python train.py --num_hidden_layers=14 --experts_per_token=2 --moe_layers=[2, 3, 4, 5, 6, 7, 8, 9, 10, 11, 12, 13] --router_bias=true --n_groups=4 --init_std_router=0.0208 --lr_router=0.00376 --norm="rmsnorm" --tie_word_embeddings=true --optimizer="adamw" --learning_rate=0.00371 --batch_tokens=131072 --max_steps=5159
Below are experts of layer 11 (counted from 0) of a mixture-of-experts language model. Rows are named gate (a neuron's input weights, with its number), up (a neuron's input weights, with its number) and show model dimensions 0-127. Each number is 128 + 32 x the weight over its row's rms, rounded and kept within 0 to 255. Numbers have three digits each.
Before each expert's rows: "comes after" lists some tokens at least twice as common just before its tokens as in all text; "gets" lists some tokens that make up at least twice as much of what it gets as of all text. This comes from a sample of Wikipedia text that the model never trained on. Tokens count by the router's weight.

# expert 109
comes after: "3", "6", "0", "5", "7", "s"
gets: ")", ",", "%", ";", "),", ");"
gate0:136139081066138203122087134148142129103173176097129118118028141099099065128190092156092142138126091158134146105061151139109100094124164081111102132056108143094116104186148127117155149152170159174105154096102089162154082132119096114080129130130101133141095087120074172117110121161159164164114131142086123110086119139135146164120191106093075120156110140094111171171104108129123057155112
up0:155047095117144207198126171178152105114162135117115137185090117075149060160118117166160128095170119107119156099117106157144159134159155093143116123141145084089088075113154115135104146121170133103100105086145101182139146160151029145118100074151149144159124125121128137149087112112130155122092132164121199133097140141200140123080084174071152075124133140092150157099150107142108081127109
gate1:078103097138129145150097106113093121118098185093120149095058144115183142112073143188130150153130129154164175131138075130128111118120076181138092173093119190090163113152096138082189092125156190137139122141128184155134141148145115104127145138124074102127080136139161095167118145163172093106122175143107170097070136157139156082120097137127141117134146104174175183114176189139139090072047
up1:095147165138112144147182167098171133177143077185074117138080129173175101132099129148142082151060103082150137111117113083115133115143128142127130194080173122140133113173104164136168171113124137110094103113091094151080115149114112132108038136098149121116144157109159144152150162111152145158119041086118138064105123099081129110103101105124161098092090155088129121074151153090099048188114
gate2:172130140161093144132098126198103146130122121125138152104108143173153119110140107119142085103160138135128092153133109108096133160177083042141133117161108122158133184041117134097111089147165115150137156103166139089088053025144093089103118133123165160113138124064150141112153120092089160145119164203098117081168074156102144119101174106135151108126140167085134188156087117124149182134172
up2:121115159126080114184199173184150141127144108158106114067150138151198091162128102114131076083167076114137110140132147109088099106104130065136137066132125116140106160114083158132140100103091181114088149132142128146116120109136148152137117118131146167050112073114097172140106113107087172130072158215114137115146156093108115091077141201110132194150182132142108105146141137153208142143121

# expert 99
comes after: " a", " the", " first", " second", "th", " two"
gets: " years", " season", " time", " year", " life", " round"
gate0:194106089139139087164111159176136108175170195136120101135116157084125149150098101142121178122199089124118140135049151096086097163097177131115111070126131099078181142181141061131087131175132138120087141147132134147148120140098096158124135169196079110130129140166095097142089144155078109128084115127076092107111069097103117086117093090163117173137121084107142135080148089112172131167096
up0:172102070125061124176152162143105070175169127129107150089146189107123125091139102177145150140125132135136142162064080104084146136126151173109094101131163126114139171189127078135118168169107174122061107110138121156169121134080123146190105160170116121129094107145090117161128101187115092122090170118082167144119064104164104126091084142083124198091170127143100155157151099078136100174139
gate1:112112149154076109127081167149136115123113155082066147110133201120108172100122136148068124202088152132137098108125102139119131125123140127184174089095161185108126199150168140115136128196117178121142076134113205151097135074124131141111078140128134138163106098172089183144070132122102146116111133132063165075134089140154033131120082134073146110095138142139093111190136128107133124126131
up1:179139117128180077189141155155107159163089136143085140157143151107147091115094133077120121150113134148083199141122142101090193163155136080139126128137109081146093150181180149118121113112194131113130090117156063164141195141126114109185147175133110130185140103141128182147156092152215135132109143134132118174089102117154120100127171088122172116201093122132055121113149087109085157157108
gate2:064182113136112146107196134154117135096143138188068072184110113048040103129143110130073161118114119123191159118118166124119090133119130063137165135091110088114084169142147167154150091136156161087102191117098099158133156110127095178105126136145109109123165120157110164172180160071131125178106093082133089065143118108093122181149154109114140170165095116152114140136110137111167120125121
up2:166095131159136107113107101166086099134134190113098125091174155125142136119159094089125159186126124158125141069148146106147158097073097099149095111170120211170157111161123133089109102067153101124155107139168131123184083163117135097110134166145064180124152094051120164127102073138142114138153115119158134176151119031140180139107158074122140166120144131195161096147132136067091112152121

# expert 79
comes after: " the", " The", "The", ".", " this", " his"
gets: " it", " this", " It", " there", " This", " name"
gate0:128175127099089148125208084087134152126169161100118151137120100128177175130123123144138094121089107084142137169117147137147112112182136102139107139100112133119085193118102102171150164169193093126134163082081107199071105113134109141174155144090092148140080129150095150145156075067111083130164103154173101135109097068139167159134112041165152141111128132141135076151147150117088059142074
up0:162127104097040129184160074149168136142073130123127153146148084134072075140102151127118066131144138150152107142137137081115156164179166110105152164060118110150108110155162133103085137082153137098105154172093115143129179094228086115144121140139118177138151151177100137165124098174148106136135126112085126146069088148157191139137082115098136196112095095173134173116129115154103078130158
gate1:171088087124169098115096170136087126183126105081117134106178121135160127091151131136179156117134099106124133053135146117147125158148130178118107135121143170097106153123116143097181198087100144103158106113181179096145097171123129153116156079125133134072147098108098121231100105132099127067138179121145106084161083093077139139103102173183116095185165141130104118171135123083088181073126
up1:102170166124080132128098089098136130152077092184171059105153087124083194128145122119131126163169127144173124131109138127105098104128117066142083086127113091139081126070090123148169110162106100171149143100149074177108155071073113100093172158153106133153116104082132132060119113135166093104162153122080106130160110125175100087179125087143143165161182107137115100126140142072212152107136
gate2:124148108092110113158099154102137137128228153157095159156086170179172157124075075176125149096159089152123119170143120115064090097136131126156130131064081117116129129097123119124140135174134156141134169088107123108177128145141147179152072188164155171107119152116122124130111063094101097121197090137100029143132122149176145140139093159110141067150072118179131126122121092109136156076109
up2:102063167130064119115155051166190113169135173124118199159076136134126136126150135118098142121153083129147128114124118101142136099120148068125120138146124129133072141210100125137159184086130063133059186164097079121187123102160092142167136098134118141121104104120164125104100178136111173137070115119155128063136153110179166155092120166124152132071118161121083137161085127145128070137156

# expert 35
comes after: "0", " ", "%", "1", "5", "4"
gets: " |", ";", " neither"
gate0:127058089159113079109200064182116135129124135143168144183128140114146156108095145132114096140094135172168097092138166125118082145147129181132150128131121176125149092091129107119121137111080160130105112137087076066132164103111111130192158137098159120120122102153137107154120102132121029198078083171162105178065138090139085106144181125117090137107134125095113137126094139086135066201129
up0:157085117157089122150146140180129103167080104139231112150124087150133108156131162120124122144049092175143142140157131161121118182125186064153190135158139153124128101093119082138098087084089148103129122055111103087130116097162158151152095116110121165198136157143133144109110184152102126186139120158158080142100112114141114104159146157105121152120079093108130184138093143144187078196099
gate1:219108098122176174109121145120139202105190125178194111151141163149148095132130129143115161170191095156158099144149142134131120122142166130108148196081083081154139128164136088071124108114128094150161132172093144167130188101092117135114135109134072103073110163124079158104073166142074109088123174112114118138166095111129133117145059171126124192119143124172115174143110078136128120151168
up1:116083110133073156103137153088139136103134154182204131158120093141150140150131133182132136149122141124146135163142134114142089121160153172139142105152105110186107086146105086151104111129074147136107140145098159100114108142128106103191148107150110128044109113091105147116136178154093038103070168124130153145110177037137182137134103171121097144133103145048141129177170079092192075131167
gate2:110060113145127116120140090130173190212091111130110124150130118092126108154128160086087109107087128111069104147155161118145157113148106084072163085129099162115102063115095112125098116129119113184141101043174099052096133154110123122132127130113122155103179146069156121063161118136123147165110090136124128069111128080172097097120191110107097155200085119165112103156128110162124117174086
up2:130155158112144142141083148160101132126143149078138154136063143078087085113130117177089133153159153181157190113124096131086135139091155137190142166091118095183217171133163170122132129122165170133146172154096085170169129061133125134153134149144159107118145098131111180131126117109212124129120079136093114106090095123134176179094104151179102093098190135131110114129102095061063148140141

# expert 82
comes after: ",", ".", " However", "s", " where", " that"
gets: ",", " that", " which", " he", " who", " He"
gate0:149106098144149116158140125150128152158131115131111108128154095103149169099168106128135133140181145135141086111094146068131152098120148082121028097122130160143161083117109095117103160138133136115108098115128127085088098129186173079060100135109123079076118117129086157201125154173183113118130099161153165154158143145092134141112127159038101158146132084105246189081141114145093120118164
up0:104206054153114118169153125126094112147086087095161153107164139103154087156115156173132144125088124152126198067093138137077137097097153122119114101153134093133087141158085134161099145086116133102121237142103132138126091106141111204131112141087109108100152110150125145177143145133157115123133192154120199144097138110114155128173122182092120158163050115125171074089115115159155129139071
gate1:156144102079127107160179117207151146112135118151217145079113069115123122145181151139140087104139124153109155196119131123124105157120102170145165137113119211180115108147147125161127127109182139102120113118064126131120131031148097146183123088071141152182137137106075138124144125088138106126130083146133191142206127123100163123125144111177141108142162153108096138142141148119145068058156
up1:084091160087133157079084078153115161127142105071123164156161175172163150110122112109107118115169101156145137133095107119086119105114137131105097143113109132107229101159112149127133129086156127198097114144073090156095081173169151164089124115088138165079174142101172143113105144149088117155150142158115053088111115146121140101125194165051135147086157116075127145209148117092126155113112
gate2:125121095210116198078144144137107139116169181109066135152160114121120110112128092099123161164060055116130164125118097127177119116127124086137120209117142079090156118143150152073078129157038103127124103170131084106157151125146121098118147111183116139082049107102175096152133142125130155126112163118129134083100142156145139159096106175060126166127154170059117129125135125106105178126110
up2:139171111147120153113133115110113147179082101115126100113183126126153162142120153109142106098145084114065061073043136132063188159127092078163129103098111083126156057163108106147160194155141140139191157117120156176161142096138076179086131136157149109158164076190170141099117151179104076102157137144129121167165131145146090188144142136151139120174104115144128140142110158117171133137075

# expert 37
comes after: " the", ",", " in", " Country", " of", "°"
gets: " New", " United", " South", ",", " North", " West"
gate0:124160132136143183111133143178091069091182111127108099142097133123180093080165113167131122124143114216130067128136097130080139171114093126116077131153088125160104154071143164119109163096145094133113193131120123087118144116159102161205123144076085106145146120175182142113142084082109114127082147129128131150116157204091086099088160131113137201145157126122080150142137152121116128144036
up0:119134206170176118129103090145087099126169159087105124078120188106140173125091136055135197146144146126135136113147136111083118112160146165125134159160163163122146108065142135104085152162122097129198244157139199133111177097106114117081108144130110157119144077120134098150160103152112145145076065200112106164082140099133130124138101139144160150121076126164119130119088124150093102120108
gate1:120095117132160216145101103141083169110120159138172089084120153099100136072149153118078119126104127176125116162117179134077110163129140161152138138172121123240167204131086124141121118105116097180133110119131104146182129108131084190082146159157107115136175112129166129157110107175126120161156081138190135150068125090147130178153141125127129173163107112152156198121063119117148174142120
up1:118141121144134135160193192141133100167060083191095153154113135144108180130116091146135150172179133144159115110153111109155114069127152114129147089154166139132108091135072098092194105143131153114127105140178173139127126203055159094140093131137165127165123171136062169140142098133138113113124135138116096116179201134177102150130112154134069125137141127126097060088176092180157169157077
gate2:126201143113130120167128084139148126057123162139109130143151118082089126084108144082155122164145147136086079120075121162099125080121084138127059161109083166090104148179122105109178183138158209131114135091092121115104133093093111153139087082114162106172173097135149125138111142036170166098134093108120092114075081110091119098142134138133127141095132104123155174143128126140071045083122
up2:125184157153128137105131100146117076114105146121081122131127116066110156192144120076172096220105124191109100170102157070108098068103144138115104145105117124089122104159163094145114177104128147153109126153080121114140109073099117138158106086115133098136099141098136167149104168094102149069135075094192142158040129157133134129117114125131171141062173135056123177172075119149116114114095